Below are experts of layer 8 (counted from 0) of a mixture-of-experts language model. Rows are named router (the router's row for the expert), up (a neuron's input weights, with its number) and show model dimensions 256-319. Each number is 128 + 32 x the weight over its row's rms, rounded and kept within 0 to 255.
Before each expert's rows: "comes after" lists some tokens at least twice as common just before its tokens as in all text. This comes from a sample of Wikipedia text that the model never trained on. Tokens count by the router's weight.

# expert 10
comes after: "| ", "|", "–", ".", ",", ":"
router [133  77 114 125  98 119 110 156  61 124 126  58 155 104 114 157 161  43 139  70 184 116  91 134 110 156 182 173  98  91 123 163 169 130 182  80 162 110 144 111 128 130 116 127  98  90  75 156  50 171 130 106 103   0 146 150 129 158 165 118 122  72 183  96]
up0 [ 98  63 146 199  89  43 200 154 120 119 123 119 114  89 206 142 125 117 126  97 178 121  56 145  73  99 113 118 158 159  94 140 131 150 125 110 132  85  96 151  71 132 162  79  98 143 148 105  74 160 109 122  80  87  93 173  90 127 151  96 101  87  86 126]
up1 [ 98 108 125 119 154  75 138 134 121 139 131 110 136 125 150 175 105 103 152 154 102  55  54 137 111 152 107 145 121 164 168 129 154 173 127 102 118 144 166 138  98 177  76  80 153  99 169 149 121  96 147 151 116 133 158 181  62 202 121 150 144  96 107  65]
up2 [ 60 124 109 154  93 128 165 144 123 145 185 126 141 125 147 130  89 104 173 130 118 157 112 134 103 159 139  85 146  73 125 134  95  95 132 114 150 106 198 171 203 132 112 172 180 182 101 130  85 185 153 137 129  90  77 121 138 198 139  69 123 118  93 132]
up3 [182 100 108 177  63 111 126 123 174 101 139  80 104 147 146 137 123 111 103 138 107 151 106 157  68 123 161 111 134 137  72 131 171 143 130 168 127 152 128 101 156 199 123 112  85 123 119 141 156 122 119 121  67 124  96 208 120 122 100 147 172 150 176  98]
up4 [114 188 132 120  91 120 139 120 158 136 145 123 136  90 112 161 101 100 114 138 196 138  99  80 142 180 215 143 184 162 147 136 174 110 125 123 165 158 108 137 152 115 142 162  89 111 106  92 142 154  92 151  89  85 122  85 109 138 152  96 155  91  85  97]
up5 [195 132 110 128 125  87 114 138 170 108 150  91  86 135  97 102 155  73 162  98  73 182 151  81  93  83 162 111 158  57 129  98 154 131  88  72  76 107 116 141 119 172 130 127  94  63 128  51 147 104 112 125 104 118  66 142 175 165 160 155  83 130 149 122]
up6 [ 79 157 142 134 126  75 133  93  97  82  94 127 112 139 106 129 114  99 188  54 198 118  96  96  87 130  86 136 175  81  96 132 123 141 168 121 109 166  66 157  95  93  95 122 118  89 192 132  95 117 138 137  90 155 109  72 128 104 159 136 158  54 111  73]

# expert 0
comes after: "| ", "201", "–", "200", "199", "3"
router [119 125 158 153 140 132 117  88 109 142 109 124 125  74 142 104 118  37  91  89 155 153 136 166  86 137 120 101 151  84 159 122 107  94 169 138 150 141 102 131 127  78 122 127 120 142 126 113 122  89 181 143  67  10 108 158 148 113 126  73  92 136 170 103]
up95 [124  88 135 141 116 125 144 107 144  73 130 130  65 104  95 176 133 136 141 127 128 145 139 109 121 120 142 165  74 115 132 136  92 159  97 158 158 132 136 121 154  91 135  81 128 105 143 107  94 154 190 174 143 108 132 128 103 140 123 115  87 113 182 112]
up96 [131 142 180 146 175 147 144 164  65 139  73 134 130 163 109 181 124 140  68 126 181 201 131 129 127 154 142 166 141 106  90 200 140 181 193 100 152 105 141 123 117 112 154  69  97 125 161 181 159 106 161 113 130 118 108 123 152  91  96 139 131  99 169 106]
up97 [118 125 128  81 148 160 126 140 109 102 205  16 132 107 183 101 135 149 116  56 137  88 100 118  39 135 127 102 113 167 142 101 153 200 139 185 119 134 130  77  98 132  92 115 151 136 132 133  75  99 141 135 133  77 144 141 157 109 114  98 142 114 133 192]
up98 [122  76 150 150 148 170 121 148  84  76 172 189 161 128 148 145  90  59  80 123 174  98 141 154 115  54 138 150 135  44 144 109 155 109 145 100 157 127 163 109  61 113 150 129  98 143 135  61 151 117 131 161 158  91 132 139 172 131 156 151 150  76 167 205]
up99 [141  90 149 101  88 102 152 166 106 132 164  81  68  98 118 132  87  74  95 114 100 121 146  91  89 123 168 172 106 108  81 150 120 156 131 135 147 107 167 186 161 156 123 123  86 126 109 169 130 146 157 118 129 113 147 124 141 179 114 179 179 140  91 133]
up100 [126 110  99 161 130 120 121 158 155 133 156 127  68  57  73 192 110 109 121 150 139  81 175 162  92  85 152 148 118  66 130 118  85  94 183 126 101 132 156 134 147 132  68 109 134 198 141 132 127 128 138 119 158  97 118  99 172 141 143 127 175 136 109  97]
up101 [134 107 177  90 128 179 109 114  80  92 111 140 132 175  81  88 114 183 102 106 159 162 107 149 203 139 138 118 124  64 132 157 113  82 151 133 176 106 168 125  69 143  84 104 146 176 138  95  96  70 133 144 122  94 152 130 115 142  90 110 105 112 151 149]

# expert 13
comes after: "the ", ".", "The ", "a ", "==", "== "
router [110  69 125 159  89 100 122 184  97  69 102 144 134  66 162  96 137  69 120 126 143 142 131  67 143 142 139 137  94  95  84 182  84  99 111 113 133 145 141  89  67 121 132 171  93 170 131 142 146 116 185 143  88  40 114 156 117 108 130  98 125  99 175 117]
up0 [128  68 157  97  60  88 100 176  64 122  76 183 149 155  78 100 187 105 103 136 120 173 140 142 142 127 121 131 141  71  94 202 120 189 163  81 115 129 147 101 116 106 162 126 116 119 127 172 129  78 164 176 142  97 196 101  80 145 169  78 129 113 116  77]
up1 [192 112 124  97 108 120 117 105 162  79 154 116 155 111 169 106 156  64  71 151 113 162 124  96 128  84 146 148 157 171 188 142 162  85 140 125  73  95 127 130 114 136 129 144 112 183  42  67 105  82 112 100 134  71  97  92 102 166  85  63 200 109 116 131]
up2 [154  98 162 161 114  68  91 173 131 157 113 116 102  68 201  79 114 114 109 112 161 181 120 181 136 136 121 118  84 189 126 105 182 184 141 130 133 119  99 148 116  74 111  93 107 171 108 171 145 146 172 152 116 100  86 106  99  59 155 139 122 142 160  62]
up3 [189 140  88  84 172 178 111 135 123 150  94 142 102  90  86 139 195 122 105 122  82 109 203  88  80 123 136 114  92 168 180 135  97 168  77  74 115 150 130 130 191 159 150 141 155 186 153 151 147 113 110 133 124 116  67 136 101 148  66 144 125 105 109 126]
up4 [102 153 123  90  90 166  90  52  83 138 186 142 113  74 143 100 101  67 101  80 174  51 112  82  53  56 150 104 103 160 166 137 106 118  93 135  95 109  89  94 148 166 103 125 113 131  46 165 131 133 116 133  41 103 151 150 148 174 118 134 177 156  94 121]
up5 [106 132  88 151  77 115 107 113  61 185 128 136 168  86 173 105  82 104 164  44 238 135 106  68 145 170 116 138 119 106 128 120 123 158 117 105 148  64 147 185 109 100 110 146 107 156  91  60 159 160 204 140  75 113 155 110 105 142  70 118 143  96 195 121]
up6 [148  51 145 194 190 145 117 155 139 119 175 115 106 148 163  82 117 106 160 182 128 181  86 122 140 108 115 167  85 102 127 132  89 142 117 117 136 118 138 101 101  80 140 163 147  70  81 108 205 150 119 118 115 101  94 164 132 124 124 136 186  94 118 138]